Experts of a small language model: 16 experts in each of 11 layers.
Below are experts of layer 6 (counted from 0) of a mixture-of-experts language model. Rows are named gate (a neuron's input weights, with its number), up (a neuron's input weights, with its number) and show model dimensions 0-31. Each number is 500 + 40 x the weight over its row's rms, rounded and kept within 0 to 999. Numbers have three digits each.
Before each expert's rows: a language model's description of what the expert responds to. This comes from a sample of Wikipedia text that the model never trained on.

# expert 11
Table pipes, relative words. Pipe separators in election and sports tables, the second = of headings, and clause words like which, when, whom.
gate0:501491514491544581489519510533550566486501539479477513575490511501486371507611551535528468494534
up0:576473469592547511506460496421522503513459463502515504476487595564548559576495490482493425526470
gate1:496517519533543462486497466541566479491498573555553404480526520574408470507486602534515505569470
up1:481473562492526540583499502513475423470478535496429503577502564475446496471508517475504510473537
gate2:483499486413485509500455464478529458483548468514476549493523465495534566484450502519564528471539
up2:531513557539541543521584459547468472510540491486510488507435471521570485516422502529551556550499
gate3:443530525504489469555479434505547510545515427466473556533454529486501449478507455481475526510493
up3:526557494551516538573506502507544494490501488521519495492542471537478444452509495494524513488441
gate4:556532435509508497516473450497482516503470545466512450471532492503516504463467516497500528516510
up4:459558541531394449503505477493536539489484480530482595469478511499474521538476567501532558464456
gate5:518469568537489530504458496516492464516515502515477545479425519502566483522531518512573485501501
up5:482510518524508489436530534505449535565519500498572549506548502539503519450503523521427454467448
gate6:464452479485497521430462551470442479555490489468481496498506545524482434516530484522452479517524
up6:520505473495535540585386496524531446452482543486460498470508465478540504472541473537473557455527
gate7:477497496508541515467514535433490445475494503462445557476521511488510420509520488569506432509531
up7:494448447459499497448458510532514424461454476482525436537447441454455464548486443556481476526457
gate8:435488400440500484560427479532495576585519429484532520521544536438568479528553528509526505485475
up8:549452596498477513422546443488523464499455528576492445496501486517422535468479476497438502484551
gate9:455516479521554557428482573511519573536521488466488529492507559486488515509508523485525495489523
up9:444500546535518488518473482505439487431452551448380480447484439479458510448540447467529541507434
gate10:513492547476512515537509428490587522491512522555548504585484439507564482462496450481491517502512
up10:556505563492536477457546534524553448491482507535471406454532516446411529583501427569515498520540
gate11:514520528533484552491447555537538400544512514493478470460456481491436521578495494546484478536596
up11:444545472448528468501453448475502554437522441500500541492507560480533526475484414390537461495463
gate12:451500527549506519459530498456520515528509452482548518477509519503501557424507532508471484457518
up12:553620551475479528498538522519459511480509484518479445470434438487544590520529510590474530489526
gate13:503535489443406475527566484518555431489476507515523519452562490531466503560586472483504473488440
up13:500522529467470508490568451554492470505455513555502442525500443452542511514531480550515516565531
gate14:489505574506453495442457468449506475488490540554587516542472493554528505525481527503553470529442
up14:482544527534496448450475503472565412448497488526517536448498486527501507533532489528558436514446
gate15:451551537421482518558519520460452501477526509499482544473449535583503525465551529502553531506504
up15:537477514445545481495548502563513615527499443527513481481537539498372516545492463570427489529455
gate16:459471503446441523489498457476533501521478547462500539464455512427566460510478497494498475501547
up16:510458417587535483480440509524402502450541533460492448458482499462473499507445452486525494444499
gate17:465568474557492448515524452447515410514516509415506518587482526529479506523521452446464409482519
up17:553530491487480486480457418500529475494489486393525542469497463535477498411491522497465567437453
gate18:482444470577491530499467538481525515589507512493471443515479499513551464515552447474516443540520
up18:537594513420537528500479485452448514536481502497493517574457526527555592445519486492489532541513
gate19:447487546495488454539518437565513541452453485565547516573463461479511489409536558478489434510489
up19:547477532543463497505469491475476538494506526456451528560520521524469504468451500502437497528443
gate20:544514519428468489555500488458452466460485532435418522544485520513607519522500446475456460529530
up20:483440513467521458452490487437488443499448507495514478523567568374485503513503534517539466528514
gate21:549539500587530476515466499536522462452473571482535475441535507403495506539458538463625501428459
up21:596560529460437520473533479512536400501545520547498496531483507429512526523459508510537458518442
gate22:499554476490542474488486502519442503491413509437623576403500483501586467514510504532465387498499
up22:460451539510530520509484519519542507520513458460446493474597497479483462515519515527505547463518
gate23:511479527559357433493439512536488495549570462434577517517532479524550521537456493535563480444497
up23:568468515500482509536552470546575493501475504561474555527458523563446572517504430507481478503424
gate24:494478459508489492494480485534462549497521499603504476550535543459518445494467499536507506499552
up24:495469568490483522475534507444565558434505554545529546450479474448462545451548499481462513444439
gate25:478505423516501448524500570465475525481487525459507487564511483464511538463499439489494531472571
up25:514557498483492474545540488507538528520505519452543423496462510552535505498446534543509410555474
gate26:473497505478474454482489488515509505463527490515515507524437475543448466535504526464472519525472
up26:504395564520541460566455548483520444492517516522494476481458439490510470557482496526446559532530
gate27:470490485509504559471500551472532487460484481551506440487488586471527507501509421531483582492483
up27:500522456468561426482490563536475475457460563529531579491523410501557429430464464507518533554496
gate28:475507554511500560483455531545606389496544488419464523522398505510473617473471436461542496491513
up28:472553553424507526496484519507510482592406539492505463459543464480521533455525521443502543535507
gate29:544442479552508492458440498589439527518474541448551442508473501496506509492536518547430503495565
up29:565489451491535513471490512572454561471489422570523529487484531577469484470463502537437539431576
gate30:453516494554480505570527526495469495469417537458498501427519459469493507493517428521508473529483
up30:509556463449561501503477545478486420459500548498501518555541504498517494505509430582452489503447
gate31:492482483573517445555531574488536538553530428485505482463572478426581442482528489473476543476530
up31:541513498466490512551507577491532575437515517501435534535487496478452525510427518471432522506480
gate32:508471506444435484525526572413492560454531527463568560405490509497483459502520523423436453514421
up32:479497523529577513489524421574544513445462574463426510527545475503482459469447522571511498492508
gate33:537558474445524436532510531486484454484548507537487551460549604492542512434544459458564481456480
up33:501492518459446452510500477526525486520486550525554495452554499516591543450503453524558459452413
gate34:578476514551531477522411416509549457473485433469546498452509525442500533491532491464485509520414
up34:482486559481485512481471485454453551553577477556464474485543435508511516523560514508519505598522
gate35:541530505508499566505527563447521431471509509488485447490517485556459470530574467454532512533494
up35:479480479494550459556520511502499451532529516501450490501441509509514509425560473479558483505498
gate36:544500561524570430492475503501513505453456470470467477520480472520466523470468401473471510484436
up36:619532506505463508434439438562421549556492502551471497495480495503555533444451499517450486482568
gate37:478447506505455494462437537511556497468518520504476445537490524466506515490429491478534527489492
up37:535526483464497531498561549510486498515519559488498471486518476539530525545513486443517538462402
gate38:573510535580534476454487472467486499539510542532512506512489449548524516522536479477503482568559
up38:462411571504467468492498502583532501487528513525546498426449500492518522506606454440481499482488
gate39:458527519481485519511467513496478429490482475483457515522530510477461514440486448533514492519470
up39:599454477478473533470502517513485503471468568489436497478517424500542524500425468509503441499454
gate40:492549595450488480519480528486493487479538544554459536490548433518469466457549531560441510556512
up40:500466412486452474460463550560533492557471507436475401481479451481504557545574477499508594462429
gate41:537520466542525502535471461483448527481377462459538495449518508516511473543531475520526498526453
up41:461471489497521484471536500495493561528520512480492434443556440602530485503501556438523461502546
gate42:494488551424562458477483470477478442536605454510551425602549490516475509399552525478502562475498
up42:508529510426557533587534473464497499495507490524463453482500435486469499469560479523540523479474
gate43:530530523514499512510433461484480519474585518467478501510491530506515534526481466534493442490512
up43:483558485566446489495417518542471483471499447432572497495467505530519585390453564550509497502535
gate44:477478469544557506491509437439511507456482489561466552470531446501469511549494444414479568437588
up44:403520482530548470501505434483536520520443436527546460520476528512502511491544489527493490493469
gate45:488491572586484542550469509459511451514575555477475510501558518520484504537498533445524550416525
up45:488576414554510578547541559490558518510563486449503542537517475503424586519500485474492531531546
gate46:512494532532507510478599538477467516437512460475537488513564478533535453465448491478503583435486
up46:460548495468398519446522554465524547538553463448575530514574536451444536491536540454465477515517
gate47:566540501503472441521492538510562451476497482516512528522524580457502550499499492487479582499521
up47:465490441488503502519516460476488559533487542513529429419549476465533424445488506490494502548464
gate48:489485473414546462536455509510469443542531491490486462516496485528518434449496542472520488467530
up48:564528519478503484534492507574496466480468506523542536455490480528539494493530582506503490583460
gate49:529482518492548554494441417533463526441523590525492471474554578501464514545561520551467530518430
up49:498542544516536481516515536470540465534499422459535577483536492508534468498443492455474500436505
gate50:513420534562531498569548431505552498505531516506492482475530493475548474439508515494610440423530
up50:571521545492473534543466548563493508544459522540548457507484519448459545534436522515508524573518
gate51:545529531466461411455507528470536456524537639505508438466495510578574529539510523460517514462548
up51:415511560524482482477499486489459434526501528509584532507531491586466497462507479500550444503523
gate52:482534498536470507521538498456509439515467552475465456396487483533451439500505542464528539510470
up52:477560567496477510480458522501477466483479502584445482484512509516464539463387585521563502514489
gate53:518428565565410538457469533473512451506574490439544556481462485520563498550478506509554488437477
up53:443508545457531510440410502522545484462488527494518436529482455490567518496452454491496545516532
gate54:441455457487432576490435504484446509439569542462560521532535482490497559503544532490532492549499
up54:484472527465479433538435432488478469427512493465484515487526486523496495518479513468444469512464
gate55:436500500479520462506530477483547520478503524443513498485482472524549580523464502504517475526507
up55:493544494551519579528496514535483534485458450570465539524502524500527444477548524455560537517491
gate56:506502566523515541551488511545479536572455475463481449459464557517532525536443494585524449494518
up56:493464554541510547454517472499475533508574508472587554504468430552513502505443432536491514434554
gate57:509465452510474574504376489558472470535444515520500402561502466474515453519520518517459501460563
up57:527510489505353516468462521432533434471490513481421469476502475565493528454523492508509528489498
gate58:486467449469490508483437550518469510471454507542488528463524506531455527505550511481557484532536
up58:516508445487507537477468563456463526498561466523503521512533465537440518562608475572508487469469
gate59:459512476451508496483529385405518524436504530477472436440479591516471481515531508584506457456437
up59:507545508574567548498551504536451467511492438500525470496514497520519560428515538410497459529512
gate60:567518521543613471513487456457569507500515520492476437532495559522448520461536486541506445482548
up60:448548492519503510416475560481490524449532551500460567492484477445503455536523510559509481503500

# expert 7
Line and sentence ends. Newlines and full stops ending sentences or table rows, especially just before section headings, plus taxobox labels like Scientific, Binomial, Synonyms.
gate0:554482507490493538504505477488507525483447489504467499570478547559553432529554573533572483473430
up0:576485508563499561560513580430490517497479465487487480430531521478442523592450449481496439490554
gate1:497469613529481483509503555538518472544511568501521498484517505521479523535480553631503518536511
up1:485511533503495524508510443482540479518461532473431441509471507571494511467564534476600520518457
gate2:489518532434568477536448446577592508489519497515515508508521486522504498475409523493552511502427
up2:496486518550500478514565456478454457514515476483531448492482522486541516508520511502563500509527
gate3:491440609539434509561481545491543501491519436442503514494507492465500485480538515461542488489438
up3:501537413544553457480551485560522497528478529494541486539497477535464447495414468477530534499454
gate4:525548462514420501551476521442461535508441512475514409491559489449523459546495471449428442565516
up4:525508468563438489550515496432548518498507537478518548447509434492523519565464550480511516496444
gate5:545430524499511498452422511517553461499455527492442532497439481497547496494536529492539478498508
up5:462559460473472509461545488469434532488466464507561545440552424547525486507534528472418472470471
gate6:550523499509497534521521507514511437524507484486489474493525465530489468492546448532437548542541
up6:465540456562495531530466488528515415476497588509524499475535504541474445453489494465525533452503
gate7:497511510492484484521466485401509464517469472492469477422522517521543461485493499483522472455560
up7:455504446527534480529473570588520443440447486448552467519533501552467429490535495519441526469536
gate8:445462461492490466542444527521465535556550474424600534498516451442570527534539490493482527508510
up8:522421617454543519450495453549513417545469604561455520495542506489460477530517413506504484450537
gate9:453506532539540479509432477452539559467515469521486509410476547472492528463516541428501472481522
up9:463469517480528505509489517497431485404537538483449473443517469510463467528444483495514523456472
gate10:530484609526536471508502482503526546509538506479506516559479460443582501434498490519482536487553
up10:511519488437511487523509468473537446512489472512480431472482397441497517535505457543449544469546
gate11:596456534510525508480463524593546437551465524448497497508431481491476505517491540600500473515504
up11:447505490515565520487492505390499500466499491461467524462500571552496526452517416404484478506450
gate12:506475602519457485477463483448470478439474464495582494416479528501515568478470493496473521460491
up12:547537528569487452555476533559471542509610500481514494507418492558560573495517444486483530489515
gate13:522548489450545494556482461524525480471486538516521479508573524453519479513552522469438506490431
up13:485456506495436517486546492477496511459485466505577515502523469502526564573506489503503480450546
gate14:459465516460496475477498510570475532504458538537564506534490458497496532506491496481550454550514
up14:433526539431500496478535506518570406432497486523529438464480507532452517461502406486538450542461
gate15:390537545424469564537443530492460457544496512546393507505493500563549517530491497485548507497562
up15:473550496447507481498539524518467586502479492532542536537472525549414553470451475560487512504544
gate16:491505517488532566524501498453515436466478463453443543484530469464518473483449526515399456495537
up16:472426474502502471533512395489416516442519517440475479497510510513468462473485516502489432491512
gate17:548569473552505440508496500478509430472424524428480455563477514464527514443550485493457506525550
up17:544527542533559486490520451522518434486544502441506502489475500538510518502530579549494520447532
gate18:516422516510472588472458494458507541538480535516494451501497515497505523544502535528488457503511
up18:472491558453546453518516509474512474478440554469474516583412500524565497446509443538441505511554
gate19:487470593483489453501524491556504507483462559504556590529517438453597535477472526506494475541470
up19:581475489540447508514420534533478545539505563468481572465534531511486487498497491507403496525479
gate20:490558488466393472495493487475490513494502508477514476469457468511557483489495459513497500515537
up20:514509484485533469441447503462422462470525446444500532506456519493457434515480487498547473540525
gate21:565521506499545563453531390475518555449457535528508407468513579466466535493503539476596458469516
up21:603521545558512497469511486509486466532525538584536539508550533487535499494500537527570445536461
gate22:552514506505507468470475436499527527488453505398521556472515467533593445512486538510447429483416
up22:487526461504538594473499546517524504467452473496482561527541513481449456510522460515552526435531
gate23:527479466512468420579489475519543511492492478427546579492503546508542513472410514550505515441543
up23:503449488466422502497499478544552566471475517465518488540457438482480532495462488520510548478381
gate24:522552428516484434445516511510456546428514511569479485495527513481555504517461524511475452512538
up24:450489547518502501530497544496554508478541586511530527476466436480520532541539460458502517409420
gate25:532560442492475564504464548545456501434454498480499461508459475519417473476528564449511511524574
up25:569530492482533552539531511528502554496488504485599516475470579564577534417480541556450509452537
gate26:507466479523498471531482502505559530460489532526523570530504515486497485543434551490471476503522
up26:486413549533501466564503584451495520518539466511620540460547427492495372595533521488512499496504
gate27:483505488558530481529452506478537457490508567470508472519508570469515557522420546461461561455519
up27:568513441539520473517501462517455517536510480519522476509518435527507456513451446515447554523492
gate28:467486512466452467548445456453544449541539480433464473545417523515506580500448551533552518528542
up28:489506491460551473510499492482575490523435543492461415573531471501539475474553511441531542478453
gate29:482428465563562531443451518516458606509473553496558446510472452539474476496515460443439479513511
up29:568517413507501584497521456528450514447522488524481500550475558533470469519467534535432520490488
gate30:461516437497455534541468478515504529455501576490554469430563492467477523505531467516500527481523
up30:509580420458566518463464503448484445446491529526460494572469486493488419542461449486496492495493
gate31:486509475508461432556498557471584567520558430455489490482527516470481451434537451495507586495514
up31:503512535457536536492542511514489513499469509489495480456492436448443490485410550514447460565446
gate32:481482563542487519528536540438527532436544579426526486439498466530467514466517535491495438506491
up32:512505547475519434500498403502542500462553523376446505494537494483521487482486491581479465456472
gate33:564545437487534482512515532459511481511528555479447538509559503486548488442506465433523540509450
up33:451509428485471447490525472499581504513512565511482515474474449551590500463539509452602509550441
gate34:589469488534540536571400437546500556446465461454451539519525542563549475552493535502508457490495
up34:476422570535496464475512455497510485525565523566449473439549453481400540531470480505486500593496
gate35:540453546536484481416495512488516495541522494524513476467576521508388461539523448473469520505514
up35:597556549517516478511538538454489473517555562526516485511497487446469487466547395516498477429524
gate36:483546544530572545492445569517514550429468529518485538519458461462480563475551493471530499559478
up36:478539493465495538432485410462467554538498516506456444549503513491486533422466483530439454497511
gate37:492531562555557526435498478476515500436525463513511532550441475495527532527355444485508457487521
up37:512432521497487503507521578556524418480444524490520476471463525519476438523545464470553470527452
gate38:549460525559533434529476477470490494541559589465489508454498418562480436452536455516400531600513
up38:435506572526469456503527549531503552473564487512540503532411487534508550544403481516604478488458
gate39:443445516505413458490477597522516441496467562522467506473519505471496473501563474591489510493497
up39:556469478447475536528495462500461545545526538423449537455523449463476529464435513434438411541484
gate40:516516539505442524506425459448512563519501540514458454473440510491435444448560533540461535546516
up40:502502463471471467491509563577573515526506461487438457479514516456497545478566489552553570454472
gate41:531523534523485528486502484576442441516534409469489481508540567472473558543457506542515468431496
up41:488510513529477503490556491555503507527571526510522486447509506560449542497475513449532460429558
gate42:473452524422500472514421502452482504599620521473511470582493500499452514469532537484466545410535
up42:486532547467440509548547519475478508528649570519497510499562419471508505499511443533465577456541
gate43:486563464493538507464457457530477517502564499495485519488499518525501497443390479545482501473490
up43:447483492532457454428448431521480482467535509465515498449478491535547603464414475515505482506466
gate44:534506428514510397525475457476507448455502440552515554498528492489489516529556458486459511478542
up44:421492493517493460573524480478557519451471435518510428537488425470525563480554565470452492428485
gate45:488514596495546555498461407546465471461544557488522538444566505480545578531501536535506544493542
up45:486534520529546510525536555490540554519579526508501491548477493555376454517507479489525467473521
gate46:488521556545536527538535536432481461456521516473538514489531529548576365464498546544520575476549
up46:459520446482429458409542488527578492573520530443498488462469481418497552489494466391476502552500
gate47:469555515482504485544452510457591492522531495563433536527518549432494532476532490546502530551530
up47:488451494541489532510542474492484538501463543481517466417526545500475410460449544415508493485407
gate48:463560477513541470503492528506549486534477542534463508506515556624479493452527526485516457523529
up48:479498533423448491495476480506445484464513422484514458554495425486514502488504547527490511482475
gate49:565470509462469520514479426491460476509540529488529488491519584463473521447514485498521474584444
up49:446468454512504502557510461488501517468515448420490494480518476487548534529478489553531440462501
gate50:450465442480556516553525494514554507483463575485464467503566515538512456489505496465560533420480
up50:561476534426522456569514577508489517508492511529493589519511488469492519489488481489475539522526
gate51:432552559439483459452492482481437513538577588535576454492505491611518535477456498464489527515507
up51:487483544502495433470522505485506400512507493515565511517472497525476480468512523514583517469528
gate52:536494558498503481547520472449555465482605519491435445479473468537517484442462582472491478462460
up52:519499565526476510415436512567468497549425513546559489437482508534495526509453552537495518546457
gate53:515470538574449544510460538503497471481572500419529485508501527470553468499472530472545493449490
up53:457540563453518456471465502477520528491514487490483448458457446473523524446509466493417491510515
gate54:419469470478531514528414521475434464516533508503520490514529453482477472564459544484507462534475
up54:456468488506475481554394484426497530488536531489491542522480453457502511534457566513473449501491
gate55:541511538509498400574550508537571473486445511474471523499503537449552518475472463460547521591502
up55:427569461522571565517499567532524469514563407522482515490471524433462480494516489434496530493433
gate56:549458549525491497545495462493445521478466492479445490510490552535491519483495535585493495461540
up56:491495512521493469488474484435446515511530470489523540496487490510513435531516451540485510406555
gate57:566545459497476514471437506533478465523470512457457503462520436512521464556544528546496542447517
up57:537513484458379500460493521434535434429521514534502461514533450557505493544497453469533495481447
gate58:476509444482533568448423540485492554485511484537494478442492497562463525541499555441533524487454
up58:502498419489526566451461560408513536538533484504540463504474487516470467548576466485559416459452
gate59:468508473483490503578529473377514478435506499456464467517438496461480483508547495561488477478432
up59:537504512495473549426553525558464510486467508520523425440526527467479472476470522480470447510536
gate60:550490540553544581511511463478630455503546545524472466481494527545449560417541457508495451510581
up60:492615516483538473447480564462472557492581562537524577532484496466512427444457512474434489486509

# expert 1
Mid-word name syllables. Short syllable pieces inside foreign names and rare words, mostly Slavic, Hawaiian, Greek or Spanish, such as Hal-ea-kala, Charki-ew-icz, Kon-topoulos.
gate0:519476453544473574492477489489501510497432498484537528526446504543477429456505527510548511502448
up0:572553468457557484542469500425534505533516474470407512459473574485481518609502458506486436522513
gate1:464534556537498446484516546553515493499468558541533484513549575481446554532510516576500456485470
up1:534552483490531514562467514462525428520478538503495486510513488501517481547531556460527479495505
gate2:472506465452536467553498443547535522441448520600499556476544527545447592505496536523575557516431
up2:519529504500522524519556449475485447476534525500468470490492580553507549543419458474541558507450
gate3:503466570504532461521463502524524456534502453528515503536421495481498471466536511523422507544463
up3:499512500510610509527531457527533524489484527475535504460490558542502475430411473515501448495459
gate4:546571493514455464445501478524556520467511521517466550470580534484533451480449484429488493557525
up4:487553523527535463526510508477559592430501519465500606493483463430503542537485494450522545502508
gate5:588367516521443512493469546524559484523497540537416577475472480450558489512511460509513457504492
up5:493508568528441571526526490517394570469471480536506483528520457498527500525458508449439443451479
gate6:425497520538497548451485519430527463523501450507508520500532482487449484475549458458470523518521
up6:506491448552517489491446463551500473480524577448485437508493463464465518494502496486455529457534
gate7:504565448512516493402506498468520521512497519463455464557516562481525452474492486502503449460529
up7:476538438542486524500477477551509446486470533449532492443456447561528423466482521538432487492430
gate8:479431440524422487498514513548508605511506486427551546495554502489595533524506531486479566460512
up8:489450534465483498432497488519489480525415498608504448515512492526441537451504517479481498449474
gate9:509509489547484507509467494541578514463518470502492535469552536506524548482536522477485494531515
up9:475476508479539476456499435544461566426471538488473482517510538481449534432443492533503509513431
gate10:511517553499640536479530472503544540464535557526550575544477449447515491459488492514450572514475
up10:479496527444459515504529551482549493488470503565469472429538380508490486507490482562411549495486
gate11:553502511478464516449398524563481442557501518520531527494433507498423530523516478491500412497528
up11:448545484524531497486485518480463540498477503468485574512531495478500551544530377437480482532467
gate12:490446495523407493482500458447468462508451510478483432453469511519496592447534561464454512465472
up12:532560484523487458495509497466460435540570481478517515485418471494553609541534523507437506528510
gate13:511496514484461488508497474570486460493537524580444497458597531470459471505562512478453464427431
up13:485523485510483400507549478485469510480464477520546543485538454453559492574485480486525598494546
gate14:426461519507542452495486485498524494541470582567553484529485518537544565527441479442518404521492
up14:457447572529506431501558419438569414493491521530516544476467464560437475440544473421521543458468
gate15:402600556469537498507513542538512525472530516542466528464459524552511505438507474501521479490473
up15:578478496482510435479519488504494584493499465548502480466548523538413546562484432562452557529543
gate16:443505494549499513433521459422556526484515438434533487506500467479517470455416541482408473464496
up16:559419500499564542502459445475447456467502517431545457459529530455580458491450468494487518501445
gate17:574513477527506438464523495418492456469463473469512467523481552466497537411513520515454504518480
up17:532472460483478451532464393427489453455514484419516483421466482489464507478488461557485576503505
gate18:529467443502473511492441481470527528518487545587547483463486467499489516551569518501530452502468
up18:563481584487510487515507479446475512485475520484523517521492517550513463475526520548515476467478
gate19:508475518479454452465547489504477525515483585579495532532498461501530524462572537507488436538453
up19:537444491515528559544486548484504552480509512451415505528460543471461480514508517489474442522513
gate20:552523471499502514484471494449437473454425479528448524574498533452543525497501510456433532517510
up20:429497477500533461524441536460427423479464512487512510504524475446487516474500562498531435488544
gate21:535447478503539532539501427496542524466509562514515518420489494432476597528478553469520450475528
up21:515535560498543492508577544502516459543519498536509501501476524477478529487521507420540419468515
gate22:452542496508525497465465465492556481503467469481520591456440462449586526546527464506466451494476
up22:490514531546477569531526529542584463512478548470454466497585519510483451515514494467533471428507
gate23:486502520512474475473500482486555523516464472400558533542561486451533484513473466526492534452544
up23:518536543476460489477484500571505491502517563510502493489480483512448507546485485533567542450468
gate24:492504432518486428486488508531462553440520454597550491478525523508472484483478471574439449563555
up24:456468574509473495447540503544537505428541476497544504455506479437514561493443529502468486414479
gate25:528558496515525504454502486484489523462481519473491517558569496482526530424543490431499459494601
up25:521554467554470445568521516495498477522453500491550484543448555602559482460453466508518455517470
gate26:438449473469449529525473530436522529473493525582485540546509538510543473574559518530431464456500
up26:462433492557527472489507498506547519478539475499566537528484425456548512516516525524535507493464
gate27:478434539527503479423476498529506525464481498505512462531498549505546514497437506563459613452544
up27:497498469503548396458541465544481531528477568450483530496572446512561453412474422473421538543476
gate28:483468487456471542507390546559540450536513467424412481519434505550532601493466502507534441458445
up28:467488541457592471484515464501498463501468498450520412554515507413522501455492545483498514452510
gate29:496467463549548534438442491543434575466477558494555440493454497426515505528509417437397517481519
up29:538520456505549498529540511520421512445510529562506525454501573601475479542525508488475517495578
gate30:520524510524508509509540492499481510432508629497518459484585431522447499532514485503561503499489
up30:534568455512509501435482492447427506470498532499462473586521433471502511517556411573472475469513
gate31:563455472482534518515525532431588549488483443425518515501550551457530537514526487477457540496557
up31:546484496446506484518479575448494485468475564484493597531449514490461491561465548486410524571549
gate32:492546539466440506523526491395495519509509517461570546418522538452463518540487563511494421563451
up32:503554549480537521462486407497540462409462538420430525515505451508524470464467475569497448438459
gate33:510513481445563485475478453458472476491421528494388498471579540497571430492509487463537506448463
up33:549505478480511467514516410483534505540475559542479462494516523521595427463530432508534405517506
gate34:537479486573510469592488473496559487493463470427491545433488536577495469531508493451492496524486
up34:515499541472472441475516399497508564489546534521513470519525463466553523509507559508525548566489
gate35:478541566513552522512480506507474488468532504565455454501548416524500421530483488456426533530530
up35:562488486464522487506533549473517477559506534473536505492553489494530434466503474464471511462569
gate36:505471500520520542510487477517597515478523519455475491541506478503489428479518465539491575500476
up36:521472490496520473460488478497454555550605519463475509443528458479561502506467485494481460493522
gate37:443509512556495533557446465491536533418523530520475531522455504580498545492448473486478528425420
up37:489496547468518518476543547475470495551533500488505490463510483477511496543451550415514514525500
gate38:514432560595559544460454443514460558535560542527516526509521476551531514496515450424433518555536
up38:450503599531463455481610476452497508506575492478508490526479512419490483514557503434533500555521
gate39:454524517474492495453474529530487465460433555494508533526509533518534504505495458533479499544459
up39:534499516455464488511449528500489531510493549409465450479565480539519504482465509476473460538447
gate40:557487541500516554437448506440458475480432511523498482553545493483477500496496484457477494515483
up40:502443492468415512503457579553517481575473501480478476414527503444551507523505495581523488427515
gate41:494517488608522522516464442537483464484403506443464437516510537470473527612454493561491426518470
up41:539521485529503478460479514529498490559541493484536413445470496591562521556551538487557469543454
gate42:485498558427464495466437465482499446565497518509564437568512493521480543537538456488471510505469
up42:494550472487422488559591449477579447473564483572502540457483439477466454549462484567452556461522
gate43:484510487505561510499478450508503534490507541483469515549468503531471482504483501531466455519492
up43:452540468516413453474482507499467522507567535421525501525483502534571563468515509594519512513485
gate44:510469496514576450499463439494562476443489422548582584471519481468463498539499482447489524478572
up44:496519512465476474512474542416445532523475413506478482511383420491549473483564535447560515497494
gate45:507505532551524542491526465498531546468597519479477537512530594479523569476507495459464533497517
up45:504559472550456558480500510543482474518571507474517581516465499479468556531501479465514484539553
gate46:526517554557490544487461489447515529404541510498577544538454421549510418461478499475497510464520
up46:441516475483483614486477479480537497564552471407565536479449507463507556419483480464465501527522
gate47:477493478535515448529496503479553519487505492528481516462541483440518542479496420450483509535515
up47:483513471495487483503546479468486538538440552503523570434545525497492450477483491415469502494425
gate48:490508520461528424556435525495496486532516506467523510580535537478480465500480554469529516383463
up48:507491522456464488445477521510471538523455546574573458552476514544547508480559610498503479470467
gate49:570504515504572491501478450512440506516528521580549468547557526482435535500604422492517509537403
up49:523504554515522467504566527515549490488501497468538533532449477500537528582444503504456503441512
gate50:514464548441592529575549453536549510505515504499453517501489525500540525564451489454521549494516
up50:557498508444522507491516539557500520483529506558527488530453468458517474391507560478520523543520
gate51:505555531505497478519507527444461494456554559501455432495521496561513572509530471444499550454504
up51:454499568523472478512497479498466483475512513542636544484463525534457500489493538464481522524501
gate52:411450574464508465483522466513537487444539473510453500463473525532496460418501541484499488483421
up52:490467514493514504478499492588514491432520463501471464479515549495503535482430538487623499514432
gate53:518510581559438519489463523515522467534561478499598525549475475519566490471463540461448516477509
up53:486477498481573480474461454534568546468542535459513505504497438501468460432496429518442565511476
gate54:448529415528455514508420488532475502512573455481506508484433547441503515513480464465485541485526
up54:531481501483510546559484438460535495405530506451461482512486481457474496521462562488444480576434
gate55:500534505542550509540556522475600524507522492471462502495490505415566517502436505496461477520481
up55:456534420565495551547496535478479510572491461516453490485450487523527471486601456462515489520483
gate56:437439542537483540420509447512471479501491480446471448503474614580447557454503467564466482493501
up56:469515524476547449464506543488458500523461510447557482529470532473523466526485479524452521443506
gate57:519461426482509511518446530514531484542505474476484486476539497459528537469498426506483517573466
up57:521483494565374499460513482461559463483475483530500481474523469586490441443491532585571473467518
gate58:503500486508502539487400511444485542457476470564463500496519497462457553508484615496505486516436
up58:444490452507496521475492552456548475410577484501560472524496465582462489579547447495535474444453
gate59:488480527447446503523513525451528493416544523488491486423464557564500536462519529503480474453446
up59:538498542494532497463612517517430519526430381558472454510515499517510546472431511464528482537498
gate60:430489571552543459593492453501570471510475477571451480446515565474430565483470491530500444570473
up60:406578487526489488465509568425458559490526511540455476499462487496554442462461563477453446460472